From a checkpoint of a small mixture-of-experts model trained on Wikipedia: 6 picks a token, a variant of Muon for the experts.
Below are experts of layer 4 (counted from 0) of a mixture-of-experts language model. Rows are named router (the router's row for the expert), gate (a neuron's input weights, with its number), up (a neuron's input weights, with its number) and show model dimensions 0-159. Each number is 500 + 50 x the weight over its row's rms, rounded and kept within 0 to 999. Numbers have three digits each.
After each expert's rows: "mostly gets" lists some tokens that are sent to it at least half of the time. This comes from a sample of Wikipedia text that the model never trained on.

# expert 35
router:507514527492583545551394428384415486500501461397446442389513553479617480468493494483474542450512544463444451572537502577427488547523504446513444491493422551474499544515497479592478459538511407523519531491488550544490516604488465531457505554544427513484459601465432522549611413487459511463583482527412532561460565518534518512508461451455550472539498452442458512464532520525492576451485441535359511479539399502509612513498485497468565553426493573551580454556497478496500456433451509
gate1:559473533476520607529480489430519491536499608457526547457426465579483546457511559508499469576502474489520510453573518578480524548493495435536569500438468460463565396567537484455416477526554520453549466498515539437544498521504487585504519486487474453541434424641497504613454529502570416512585510464489444413475429436475487579508423429542419513503564536583572526470469516502399455500540535543592513479472444492520610410543496415498518538537445469512450509520556511554497480465387424
up1:459516506463541602516503495436490509501545440478483519496471529601570531458512560420516479552484540405456460460460600509482495496539430466540520526507487530495478413553487446454406483522446467557533437463491473371527495506528585493424470510497512509538365475571555510603442492497587492476476471485480474503527534520531532546554397481544544461514502501537609485519511562410543439437460471565446538476521602488460582412474436394487489448511448471447461454582508553382500552473412396
gate2:480508451596462521507369443479431500461568500517541475529473543411475478349510581436509523611488561490428561556496460453443527463521548508504477486634481505467597572510509479516464420501413393508490507518483473508460551461466542399493576526581424506497415363533405398509580438477456487478566500470527495474525529514504427457495508455541543424435520494510561530535502576517489492512486505478467500506504543496497488515610486540486604487497424546518460453553499503463552525453421462
up2:585600534458527469485606556454559470474556507487354511383540529498475618530548495581516434536424451511451486423537533527590523522471466573526489485501464481490402480463542504448478527529484445477490512489527586541532487555525510506469397475449550541540532574472538613435468497452500436498526541475498486555457489573405465455522464519530556478631509527559473569520570471505588492541512526539573576457464521503456490420488587400570490493546525487457515528410562435508417507499484556
mostly gets: " [", " (\"", "197", " 186", " 187", "196"

# expert 40
router:470436515559494556543403489433507542462453408453506539520561593504500534500530457525498566454456495560532498511534558553474618552456449494512513414507486545477516613485499501510564414489578424504459469475470511533485438560434505513464471504620402449534540561527497559517514537445428431516499530503437469508488507498533499454598550507457510504479607594515419581530510633589460515543437557510429609409562500535563511445527489534553571524494472557523490526513617541517459513418524456
gate0:527505416579474559533414473574579496467543453507437473449504575454475506483496452430553519500464505511506580574510453515458628444468447551511467513522467574449554542426534525604511461506559548417453452488473505463469509468420433575572481576455472521487460527394565494427485439474584454526487546529479475494431506581507419472525494502409570491419548515607543456511418696483512426449521480505534523509458574473476517546543537489489519542396458461484429511541498482460509500448500490
up0:420458497503533523541485567528420518574510559421583605625494545583523408492514504416511444508524423458471453440520526422557461531496559590477504463489455535462439583492433470522537521509468607461483509525583532498517575556644501469513595427515481444515491493450522359488504494486571583502556607572433538531583485451531458462469465482533545431492591439546523499476495456527461519415450567475513500503520536566439508481496493477505520504543514461527426516492557547546458536436496427
gate1:535509614594498434460482545527495412534417474430516464549620456417496524459434574462508525447433494581526502571455443444433677571552500533429510412494478529499535483465531505491546508550484485558545480514443499557470492445559526520499428440529439432520411496444434496533546475481448534505534490557544525482469509447485407577453443480536530617565531498538479505539541510577560526491531506433518505450478548379483560445498556580575511448432581492541557491484538518492565519509531442
up1:539429433410569546457486500488616474547570560399533453460502482421423509441523516458460472504587526484488498462517544453445508455524578556549623473626476445562508405514541499505524485418520516500483538448468548530550506507477501534472483548443554466570458429374540472522530599484563435478537461550562472420449519519462622598507442504511481569496533504505377439458498423501483444496452486526450470544431519572468498422442481483460477492515511470522513584513476509578487467465411448
mostly gets: " &", " Animalia", " against", "'s", "from", " joined"

# expert 47
router:517493568500543535455439481451512562498458440420603508468543526502488493496469496476521580432561466455528415547494640571367628467488552489560492483476483525458587622490539462530485598534553435511494565518368516508488414569512520580571459540546500482438471523493480570538535547457503494475529425519503420531485594459515466444517617441455527515506604515458445503472496569492428514554475416495478514516596477532576507476500455545481478558456494500511519530486488478555450534455406448
gate1:535491487525570484545573614455530459500422488490531487542526437485462557569423412529496509519523454444527451558555540490436532592481443571478522456580554446399554540506429469546415548504515498503590543529452619543505508529460464443552534519528508500568496608484568533510528485541439441528443468472553538490554585444432515495495369545476522481392462591495405556535572470543449557496409504459515417479595548518483472502569596500497557549521540511484550493440494501552432472471535551
up1:434436543540427520455515559433468422530444438429537501540585484459518514483513580441517449497470546456586530489493481471604567516563486550435507523568443436494424558523633519470537483487419513517437481437596382495420421570474491502462551459480510489481484514436507445458477579528409524484523589480471469468600477512444473500567496445451381486584452468459486550508481513457551499558473498393548560488493416513502449529519466459536558472490492496439475490445531465477530489515665545
gate2:515521516477561489516463501456483532483457448361550537650599503493490500509530396602501541602497534519486540530416553507477495544504415530506461498542478504443547427445374447539462532448438381514491546458499493429551415563564553535539483443524442505495445405528499481472478543555411477476450533497428499474573467493563528589512532526454474567543524601563415462449444421562411445463422526465557589496505563535484511426474545543500477523521521452542507536530437526512529489530502499
up2:464511459418427528497570526539562442430489479448561465569536470486494551487431470555494465530480493572525559429461584456514486526544469481422490493532534477541391522557430427520506439523591496478532488455437552490449513544481479546548569486392521647523444525511449485513611439508471416491494494517642457645475569448443491546462460613522517469559484488461452531501475500488559572562411553569458448487468514517494428428511592544493528518475546522530517546526482561449434480478569545
mostly gets: " after", " on", " from", " during", " about", " with"

# expert 9
router:521533511460526537498443514358454522570506498414609485383500564535493459495465538518536526399510507546472469468506456545490512513461504530520406525559409524433519526465403471427489514549573468481414518477454437540523441440435383533507439494501506491579492536492417421591514458477518449615551438503479530557464462433544494480496465547487436560587405429490505483507465480512513619485543593488446487484493489440538493438518443573550489588513524420604522508593534521522493498449455536
gate0:451427439415510532420456538456522566531472433444573531534520534523559554497495519443430533448603429529500452423442487389430488507445496465548462547531498476462472512434498497507479460531502530510477507455461529483444465485457493556442507499448449510445477526451415492606521586498490446441470581536530458478637629524499545570513461437565589445575465451541569470513408506419477512574458540509354530465578541452474467447483570468524495531560478556591528516551507557535446471547464512
up0:472513424516498527495608436524429538515462444483513488482502476508531535444595465483485518477462487468458492461558467556594482473447443456523527605504668527528519475518461497468510533584485481475558478430499567496429502479537484459487478519496460516466386513501465465425516512609479525470460574500587385452489460444416520543511563476585508516490552448562474487478433524395459519518427448496473543399406497536526484484503461530479378622441590507530481438440651528510474497498450522
gate1:463538485511420531517490447477412456600530551515456465538443495524509404464549472631476443485476491556479436493501534524504459535483525411517537460581471520499507464513498449538526508521525469407415410427598527469567504400548501581564417459476563579441460386513499516502413524457444499545495521558488436480518517417481477495529481406586489611419452531517409500560515526450567510508531541573523538498444490507625400479502485511528533447552522494559495527499467509583505458624473460
up1:556486453550575525466499515510501513446514443460606524442529454497504523514519469504566586486484442446485426558490502484472626576518532492605546530496579559531415610522501487502542563448469455533487546493472495453498493447560438513477597509501449506578517525513495423474400522497507517582447561421500458563459424592526515417479490537414477529472546499519469521490505413585523487475367420533478469509613485539524437518448434452552543498459486564557589535525448493463420504482449357
mostly gets: " located", " known", " appeared", " used", " worked", " moved"

# expert 11
router:525289504538524494543453486462503494369502513495552504533488575517467549392481518461563439476527517525452503495474517581448489536443498535460522485592561534534538528387494463556511445591511494567472539405478496539554503440499577565515447562540524458520523527519449507483459508497566540473508433596427436501495636487508479431545583507463486462560507550424531473393471586510497585515516580510532512484493446579492536591579518468539467465534425529582537486537510488445487457447448494
gate0:455490482490440502467563560497544578461492523440501481415519534485463541580530423506504488550513569514531547483546421452526508484599390495501521488512429544512578416515481472471407503514552398474572665508553422518457419531432507496580478429544553525570524545485521494488458520582570429534492549566608563466414452486452516409457456455475470625514413550528482515493550535514489527581473603484422519557411456548505490462554553546514474483472514549490449519537544576524486495546534480
up0:472647444514462521491513494559523560524506478472402492555532452468424600498537469573486544481467524523497476511466498465472599498510511489588503530429563559503552432464549482544537541444504383458510553544503511451570449511405449536523491473570543515498544535517582547487492519504413571524510584529558520559372453407531517491508416444529532551512515495398506504516548491417547424518412463639413540441419446428497498421494510506498485437454491524491486461478514420474516467622522447
gate1:558510562548544492542449497360466477535530498419473532622463465516441494557541388561429472501500581520477564558501551500481495514523504558518430394580511572534417480440460522535492507427530481551528454483417576603552433500489587452474524491518492507506438605491431566573471479467475538540627546549495438508527544512521491527455566537502416476514472592521502456551473484453552431537480544471504570545452466418567403483486495453475523391449471524445610493502451536512451494472516538
up1:505521451476459496502473490514475548470496506489447497458550433482602496537547475420513460532525493441482490472524465476458524492468479465566472461441535510584436460510452522434449536503477559503452462476438427540463529424515469473477600563467511461551460508495389645449530468465506491387528518533410498494511575525518507551542553506458547545472566449496388576385537493418411341368469548474528500478554596558469445466508395414513541524529538486522495597509468520482433504405496529
mostly gets: " David", " John", " William", " Michael", " Robert", " Charles"

# expert 12
router:486552513512495512521449522427484516460491400497586558504533588476459489500558495566467585443518474571477415518460570523413621500478435474534567457485525600370535587494544445534561455552536420592535524486457491500505508574456514519525475517575379470567506565500513523538523587459544476536534461544447467579493558433530393457612554517488447504482477650531484456453462518593471495497521453481472536439582492514549479402525472569567457486441471483560489528481549476511483464518478492
gate3:462473525639338456533452478418471514556453542526564465448467438493544447502501441515477437481482449449446448556530494567531455469485524481585406479507489408426558453500478478513464518508547476535517473542412476468526568566611479483505434475480456496461487570506480445413420451526562424430467541529604508488461446544469508502497520516477488509543561459489443563460481581543501520523480468545412467420479483440540524534500586501569483502408606499551545444536502563512371590545470441
up3:502447389466490525522545413498579517500532526534500414402471386514431535511507530449503594497484520495522446501370533416526523596495570523523433506520544436544470542496552543528520509396485472543569522568536520553494511575434557398535631496468442586527444513575490523536552428417464446481499476588445565539463472548476503527547450446483524523456434523501588493515509441424471433468527496485486462528506580490491440551537508492489503533484425509399488469484349498558489480534490415
gate4:521520506584435464578473486431535485491514522483523488499563478473522490513499549516485427564488503603546487446426502555521515402526427491430478548523561546592548525519430521480539529552478493572499562517509505510525548515517526483514532584426538513516542466509501371432523563495461470485440651488439455549481488486572456453484521555484476489528564500429508457573583446515473484524526513459395591492517403450544496427574529424382528506559529427438498575505507539394425508468448664
up4:454486520485473592623435506473527465582572476471467501549512520521502551415511486578455508526532362546429448485435424479475566486461437562429525493562526473520578476475520494528522430585514439548452378560521502560532537524541545534532469487416555496493455578503522587498484551527427507476487529518454487538537439502435490446535469423498509559578610531553529466505538511582380503498536497514454568418401430492467455471476481588446578593593492456498471518429433507577497468526507478
mostly gets: " at", " between", " called", " from", " against", " into"

# expert 4
router:516441555523565512446455449546476415436449524496477489469441589426477507442490491546488478403554458543405446524534518509540510432497521509497550523534511490427481499479534448490581436572539416513492532373393397521536425565514472511500419573489420466473526537494428549476513521394580533481514481518529532442491585513515426491470590528467507491484558514465511522411473595540460695490512484477443514512522488552514499545504479551530456513574408500552602537524492454532599490510456429
gate0:520561496478475468451536463528555398605526485439509562535398403515428439463427516448451487524500465567505451459493489593552478471470521550496474511612484573392498508492558395558559497468577515553492416486447515505572479590546515452498510467500446434569508463495415557476515484582528501552408490466484538463430531444526483489587523529507447408489539521377438634465500575633432533496518461576498540525561467430526564460494545502502484519471453523557529498508546491528506514572501466
up0:475497551518463511508475510402497502512571630544486525576473543541565493491499458545451431428442448475531575540572512439503477556494524465521595521436494553529550544489571521487562495467558590478494570501589467560460579500483474473428447524588556487498552509425534484535497590453399536490496505475433532515481482469599499566387568536511461567504510518567535564489483491441493469521518486523464589415435415424509417536454473330458500483500516457520498471496528493556402548413587541
gate1:529461453531503515552505501464558521457466489527543415473509534466488467480539522437481568473431477556498481577449556496478551466469586466455539488533532537505605527437575597523476485511564517518625504466421612508502526423472498516503476486491498409456503432579461501585453434600473442440476428535440535503465571520400507515554450523471484535486478504515490564560578488465487483516444506536489495470499486413484537583480288521579449534455512508527496486495653535420457530544407460
up1:509422530459592537532431528536504518466524538475464551497507589498453488514461470451500537433490459461490529479536623527416553541525457412479425523540496519586510466463525490424439494521519531458442485453509646497517535478522445562419482554508542457522541507488480594397445469516537490469533416526534546459466479446464526548526427477392417536517472517539413502388514569518522370496501560422494521481434462617471450462498396469527533524531475471536540497483601518418484494400461607
mostly gets: " Z", " Y", " J", " Jo", " Tom", " Kh"

# expert 33
router:589470468566453576500503400421552466481519500511481449502447530489467447505565476442492517444517530617510403486469586544457573558434465517530477525491469492490598558467541524552495483580542512553542509377478453494528466591462382563499488474527473449560547502538450554482531525560521422522495496587494511392429484461536519484609516545501481495551533474516522515479403547577470509536517491502481578502620477505529585423565418478487477623435453483454533496534535436603468483467406470
gate1:435482558526526459539477594476426528509481545499567528517526421445549476548441435544503568443472541490523531507483470580404539530507569517549494482593554520559493379498430414523573433453521481630467490553513570553595502537428515615510484570525497474474380592550499499549449541446432519489438529560454535492461470487521465487458509459514546515529497428480392513424591465526467447544433433509592483489508433527524412434545479548452525502513504390463553508441458559485476571536500493
up1:444487502546630499554460545538475461544500477561570478509562465513416655513465550436501602503516542447560455520537586520392564573497555464527420430507515475426460512480431485587501459467491501487431518518484589471448440527436588540482556591580441508532430486481514570543501553428497469477486452542431458560450442440469567534472489513460581428459513504525487592431495521453504471542517557497575481506400525488491485452528481481506454542488434402562405539514414492518479581478522529
gate2:612463584594531367636553568558472478518566570551554552457448479417465482561495526423528488446457591535532445490486523519516500488526502436478457570523495527417471543527514475473484464485546424545492433504514413439554516593428499448484416404470508499452558527479401479522555577448496366567459490566446552447524479460481440536457546555533488428570442507481446497520588474495492474458548529438531486483538466435611452475539456476536479484428513535498516512529514540559428459481539496
up2:499540542460450507395420478467533490493507561502601484452560492507515503546495550512532478493471509475367535528518495520462499519497494495472567530506477425552420630434503516524373449596485586468503500426531529489498463539530484437555471489479482456559453545551653516465535413527578431479507533433547537502495474493424422418498530455515441512415429411510561481510488443530557587526496447519426498468457548524520467539567471534537584600594491434588427425477542488505534526533415470
mostly gets: " and", " or", " but", " where", " who", " has"

# expert 42
router:596482453480515515513433481424453479524546466414513548596546553518516427512583503453538511472513467539543471441330521626468546564422489536461500462506440610464459571436484481424573488522557481497512538451474407533522386482489467508486442514506431447530486509421491527522550538456462429494530472449528472469444512503508497447609517557473449489540394472424440483516539589567488516526578476513490518440574511564584529398405430477570446527495500543530507490560503551520499530503543417
gate0:536474480555531497474470503466472417509552587383485379479515471472497484521545517408468400489521596525539473516485521488481553456533484388386486468534496433500453495536517512446416402504489590579471489485532500530460597468480498466575542495479444406535505476445429474498567522568556463522489483474553551477457569509490500544623476459533531437567534552609444499469599538488531466531510416566556532401440629477533523429449545433497455516549556470480496464514531400453535482467477487
up0:515495527550510536541439470542498515469500541537522452497527397484359600577439490437418600547459559405468524538530438480561491476427374490466437482491493484524506451512489502419460510477507560493534454590475534464510543477478457516510480504547488525515483454503453455449554501426617493695481433414568516563384547488444491538509463450479485467483494488565545462532515521500537537460487551507438474546533563461475382537517505517472600537492502412456485593578516525427501496462458445
gate1:438475500541506543402560511513460476579452511469536625503409470471537490481469502540521501506553403455458501388445400516413575527481561463541482500553493612556507564499527504551514431512474472444482428433457479528547577549463485461511663525395462523553541501437557407444419486500522413557537443515452496481563427520440520547602514533424458535523554480517441438507500512541485459483470423463425515435503505414528516558540510484474465537566483564571490462472449512542465511549407507
up1:441525489479576461495519489404540502415526538617473418439515545522493576544493484451511497460594506456572433472549540501595551524544457422509559510450441559494460521467401507572465480493468428566493403530445513483517502446459406467509555533522469473496548472603443489544524447510471462535416508514532557561464482507461373539439538551406535488592438519449358544409541424552458411489456486523467465529557517469521565511489571550497522468384480462509467509524445501496464537496583544
mostly gets: " each", " This", " another", " every", " this", " largest"

# expert 2
router:525517572637537592481354447514450522387454381476436464500432575538487537535598452543437531392484530558502433547462550538499623555534421545516520497514410496389546575492529417485503475549476477551485510397499509490511465503470495492523499470566399455478491545575474554542517506499521507553508466587468449539458584520564475431517465529441480458417570488491489555538514564526459532526499454465443550434519459543477466493562508579529470527457497545504560510488493450557562516472504421
gate1:511437509564501482432522463505510421577469376516597508448522577456469478565550517452515590446529553554480494533527506503514506458494526472556442484545562592354522552556515450586402472540544415518527542514452443444493521493523547589483479593553536561508504480525522530520546416510507437508572559538595520481467528499425517453545442500562573436589470522585497449448479459599563546505474482520565464456555562514545545471479425363478497536515443513524482487467429480536476394442513538
up1:531507626486503494503503532418442571450474488462548459554482561562554537538537450423452523556421495504587465532534503407555601392510481533591513523493562530593484527358560500447462572475576533449432430528569650555513499509497472464490544470533516549447500497524499470471496494559494545471521461426460481447496577489572529472531455541439484428493536518483535483453577509485546508523541400398544507471555473435542608465514526520550438503497527430494558450487472503557446443395552476
gate2:493465534463375556512536464421463498560515469514559534479487594524620566393565506544553550486472453542511610449497437564430551512488528440578560488451487485465618440512442454504426518561456530558449511410513433438446448567498504561498523503512545456511516477500471644520501495479531499456492574436502494474607523546505440480471505427485495482590527520466549516489463535508447458484494461485453460494481453479533575576490577550420371534557508514464490502589599525553433486526556438
up2:456525478573614483429399476525439549473490492518510481564442433494520495540581516511515425600515488502443490575450568531456491477592522518572467575475506462500456540585540510578467442550526485455414445502494517460539560424552597483523551435516482463632500440575495521455539541639608537531478469556526518553519550454494497460608505497537455577531537544466505500515483512508472497556486449532612564483507627443437528588512446462525528517473498469510495540469501428456504492509558624
mostly gets: " –;", "%;", " —;", ");", ";", "|"

# expert 5
router:451479462509506489512523422458447482459489472460479498447539531547550505448545583497521486421472485500499560509508418574493506584526488468466516454510462515433564467445461499448587580556442446522379484445447536499499503564409453496531502566541437492510500547534483503612583556512562564563503439575514535490486496401606500484594491514472457537549361432539485529496443507577405578550579492524542460480472486535478505485574443582488407530481490479559379448548510481610505437476555409
gate0:453515525423469415487424550464576538489504446494576567551531509467607453413535489439405485476451481500466433511543486539456429608543527467583507445501547523542460459535535507490522525526452472455630448524475422470524454561452437512496532500472430529506456554542551533510590519511540452463425525543394584538413471461485411442403553570496519518551493556461499442455520466536538529494497466447527471507531525512415586494408443548512604456558419500511462511515574493489500400575465403
up0:482479549522533524612460484474552531507435539423463499543517535398487522499468517579562419508573480417466441599520514617449503515545499491453528486450443437501380537544531412535533438495577518524481493471458499399494468598400521491466442561560487561445514402500524546508537512443525461512467462430514504617461526491615520484453513510511553536492462509457646476446455488448432571470557506548480503559549509575549489499497534537515514446552455589495514494602431463404426488527484500
gate1:512513420540582503493558503430512437494473454386448494627527426436521489628535439451552514597534535463500489452511503530499531501524504540462480408554521483498504504418461590442534499537501490632458537486532439493517414482510567512562605576468523549492386518427444541472563499531508504537472505405458540423385562377504464553532462503453447480530379521515515480450542428503405508507493502516530531480500491564466556481544493555620448536485537475563472507479530506511542488433548512
up1:528491600534460538460522463504546470571489529510560555476437517496441444445511572495630486435526454556462483381479573569503491476555439426519542514500442592423494541411504469523473440482501464447554462518488463439494461497548463476534426481436524435439522508504505511501573561500514478460487457451520479512458468598428485530521420556498592498408439407365554450449556571436494456459522519470502462502458451399443572414516542495408488490452517501454500537524436467552542465552492354
mostly gets: " they", " would", "ations", " years", " people", " They"

# expert 8
router:564342442477544555534395480476521487460572483359550529519567540410487570497501513473556548534440506579466453483479558543476543460446520476432465517571522544497475481380499459525552537476632473520492640517514460567503559496451544546475473571522552421488552521445460418540526526522511535490470421558500548440462539466517556443554534520474449495540507488435422479435487535525474553522458509521512519425485467577453548486415509596537406467423491538602469469547539504512517442445473474
gate0:496360448401467565485561464473531357549576470524441490472544471538414417523458474527483453504446521542500482563453492487472541469502562431466456543405482480483484523502534521562553485446485442518404543467494467514549577470502508554422657564535582495389509412434562430498503577505438542468485438465438505562600521504612498542469488537523440442545525509512405497438509501475516426503543479524532469540538442517549544522530509528581473523550487487578399533522471514500459487463425531
up0:577569486618438422435586537490487502553455480476552433587539466517516468472548414431466586507461502494530508475486472484444493549469620484481452592451493531450518415555565430560480584456426543441511538421548503495478530512522503533497314517462489505532513485493569486443500473489493523511425459486551464447467567490505489415472530442473570447479541376478494476551546406472481558551441602466493418501505557528498454547474565523575571554470582496465456547483457440514540539510477564
gate1:459551555566602456449484527470513506585475483452519531458657534476542444556572522489571508473491440568454440520619578486465553451503438448471511492474530414504469462548552565456503496586509460504445505447508448519405542473422451535520499485606480553532463542608462485490542493435497517503528494494534449496460471492418538473495390590520544519451486449532468572456474577545534546535655466478416588488443544457532573444482510469521475547635473568454548509516482533493497521486457468
up1:509540512434570521537515589434468594533579594473454525476394498503454519510443537539546547465532545362461495512427521508594492602511514479462430488422486594512513504427495437503468538442608535466494525484513520457524514482549499429531460480516509481563506531532425518546529494559495486498469525512456586516481498559598524488502505549580402506487508489427447483456409453526408577542480575545482556512520621490571419549489502483550494517517422475425475482466519414458522451337470559
mostly gets: "ican", "ian", "yd", " African", "yt", "oph"

# expert 31
router:506473522521558485516545479463458457540567487493511510387449576498524446507535507525518522374477641469388473629475524567498462537403438549586542515549460542477536528521433542510517534621489417574489551439538481535438519546527481570517430519525391500542518506495409538521519488500550501567566431518498426448479492400485413527486504577494556462485524515381542513475426508591550517516593509500457500511541486509554576529464413493493482498475484594485525431505470520605513437489513558
gate3:457506551563479447499600464507439553526459475525392424525424504523492548508597511443560459492519452440555477513396564478445494492512555511526458560481580565459516600494490470453560569566498388551488522531505451483493461437545430565541509486429466533439499553507457423519496565424474501504430582476509564592540510548496403489508410421524503415520524460500503431576537419555541494456495466560421530450507655427494534557561505500508528584480454512570520441449500514553491451546566488
up3:457494520528576452500510445448525452531466433550500455455485497573443450450546450539520493521564522554561458485401479557472510468506572473543548520623547559462458400498455628560480449526496446523428511446447454515410529480432476470488535478463464450548508472497445478587498473510618532544520587490514396470528484511475490516505461450431533448464548517405473405376412500602544465541459451589486411587468513401525543537538535461433532538424457500530508473511476562547459520588469489
gate4:465340537555563469420435507495499406537573620479500513457428409476586457579498528390560560464569473374483464469579448488493471595484504587482493473468449567462476530488429491558488420484555492459485540486462466484465491468550458471465442514529408486460498475477486399450583474565471503506512475480473436467524486549439445459516459506439574484541510491576502471439486518410539498349496508484602477500470491516448522515529493469576514498448520523490623494458466471506496589497474457
up4:607466459464539473510484478426528511447511520515559468481478514544460489556570439514467426469346497385554450508515456440429496499486501511366512501485557506515577480399438482507509431460492455351481585486467545499478486510560513536434497468431430536438541482474549517501550531521535597555500451598512525553538536508449489561432519546520509490498466485512516527495559583538516466517439506472545414493463471560606493618508476467478594474534369387551581465470429497493466471473494484
mostly gets: "\n", " would", "==", "\".", ".\"", " could"

# expert 28
router:526431482556528532550508401437399487445494443438480435341472511510479427564542416532450528395445562537399530632511528565461476529498455499612455470531487599512453497534389510536494533559510528572524547436507463539464511577494514521468484575515422496493486529484395583523496478515535497475539424530506442553492504421458456518492545484484536382455464491331430493497429498523466588502484495505439504471485487470523539544519484504529466506460543588503540434482457490549507475469466533
gate3:497472544645522525516512493501509393482486555504501558454509546592480496523466461540497474442481461543468526450538478523470548442489491547426496541506430544582522502475503520539546458438393544533526454476555542583474538506439464431507480522509487469605448427428571605536446533544586500521449424405505479527530406431427482498443549529432502482506406562528512483397431534478446608470506429490457475442352467544549470478482577480550437423459488549466475537511475482478585541466588448
up3:494512414506468526515538499432489490479585492501418508573467566545396464527494484421547438373507585470423498592479482445612537524441516498515427513486452508527501452514455564516567513531476458426583505472435489504486509452520466497555491463492528522595503532548535530541426407434487423590451489512542515446442534529519458520448507450490484523453495591590476517454517521468487599609452469504543507481581463502471537574387571508528390483560522521499492427511348548479574567509534453
gate4:598466499404520512500501511521456552518529495473538515524542483510526498475463489470533509531520499492431406567536501480501525526519478514570591450463525542452577522584526535478534490565554519444487446484492476429467544439520448551496358533525430447548488535471561602461473531545510389480545462482465519496534454595483451483489561589512414468441487575494414576522494564575477541459529505529537488378478529500374638469520467523608461497410537434451575494505472453358590474509503479
up4:421537503435463429455446530397445419574500594513565479566539482433465582427510517548527489505525491446551452504535435498447449480524501508591514462392501523564531423529625563485534418516526525463450515492518493449452468453545512447493553553392442481495499489501549474484524540452520451472433540433545533508482370473415450511411533492410522497430457503510481477447534494537513451475405518528577587389526508474382468537509505486467568515523437542432467562475549476477420578538567468
mostly gets: ").", "\".", ".\"", "\n", " ==", "|---|---|---|---|---|---|"

# expert 7
router:519499469507466604566529466435440428626537581445484534425464531519462480531551473507538517405471521550428439550517515496420495552513498477501466489564444521445575543460474477641587413498561485457494535482509588522532520590456512468499443435523449478540509540470468443541547492441586501596528439578444435478455492532553578462528427565497417485436522458484498565546459558533472593510544528479450555454465513556508507393579519496598560493401494469534513482515571549563481470474409482
gate1:512501558546542497540524562616499474472462504478489472488411502519442442555408500594431587491525476524525415453508621445567567563488511493499419440587550408578560572420575463543559556434522512568422439511527567402429507534479532525556489488436514534485453505531456586552475422572578436482515416371538396506541568457488475508489538509487439448543529522541482466464546419426512456430522463521492530525533520480450493530567511497538448513468529494523435415504494575530553505510503508
up1:480540517513413512489477444525558557548506410478493559532456423491520545503505532531492527525469565473494519477610497507565434529514521513501402593485468519577569397572463445557468487506532504382502431533498478451513426582451519565515491454468510468481567422433465552531549536418479484413500431531574565480478410492426549512580491446411464510444557553443501474517536429493605524511437548479498547438556486536507477523420550457378502476471457471523521537430504403526517616572399461
gate2:446472401503447482549551410445426487367385503527484494522392429468470468546546504587505562550476463500463419462483532553467403431488405508456568451462551532537552518568524559488530490481470465465547487558453580529460496524638462476487547572435517487401484528460509541508514456547525501463461492548557466475459505490468546525504493513503480531471533379385464475488480525556561505538480598503442606448503568425527577456441473468446481551553479500428466545437533531444544547474466418
up2:538413453565494479459456636595503523510489489532397554462503598551540514571523519501559447526435544502530576537437587509482501506511488517524489493506398443457593505465489437414527462522510485447494511518548447479600528459532552540557509499533477495515479516468531554582589504537511485519475439443591440513509490573537503521498364583436452514414513532603643440543440460402474435536581497502492556485544462538462447548479515482536521549568522484480515555498438607560527539473429482
mostly gets: "),", " but", "\".", "\",", " when", ".\""

# expert 30
router:521328519540512567511471491493464455346542473516497493506525523514522550427507477451511449401436555468480442504444460556423542569491476565460587507585519529515549529440472439499474505574499452503437557433500448480520514467532481542511468517603505399526507509509488445460490522582534535491445456611459492482502646521540472418566534545499520466598477471403521537408530552460466551500514603428522507451533498606517485542561491477588477453544500503582486515484503459498554431419457500
gate0:512461598399414491470560453419497457423514549477556596513495488483573600556565581526498543461476545547474483552458462464519484576544494343449524439524534517552419596524480466490512495457444431495445532472512438578457452564543605413434432557544528495448507445530476511457478532536489545542523537499466546479608539492497495513505533510476469558497454550484413404440550549528483463392433438547551533553518539521608537497526483507519417468418511462530526493524459578435531531537441508
up0:438421489501477508387480509531428442514519535495418508551405520486500516564496520531508500533468593463502535508593489527495543489399533508475535436480475449473509478448442575380527470480546366600525466544480545554467404556553567524433544505571534485505431637490498493489514508586565484492446477593461520630557506504528488620601563498452440461478500539554533479509436518496505444457493447502553531516519540567437437506540510539530468557498524425555486448553511508450486407446515595
gate1:535463524440438513424591527555537494534420500405512486494482528484416504348477498484557438407522486474476477545511469482537528429462538548535528515499437419518473502519395574477559500428468442490552548422513474475483416577530482483474430466524506490594519495411530485514476512452483489428456529525524554561398443523529517482523452486406523690594505590463499575498529496535507577536490486491485510467514516634584561451592481475514500486524471488510440475543622522493474523482545553
up1:456383528469521471530450501493442548509502490461591512609582505597571493398432515505570451587559429522530476560485503511515385509469534506461471403598497419515426551441477580549506557446439464477535421501545476471514526460504478521459388481452512490533445492556460493398556439430496471462499470624413471474542483484511566501554499539435586501495501460547434497510442581477516472501527504585514471509569520535490567448541528391521533467590493446545487446551502495462500463450451597
mostly gets: "son", "ić", "ez", "bert", "ko", "sson"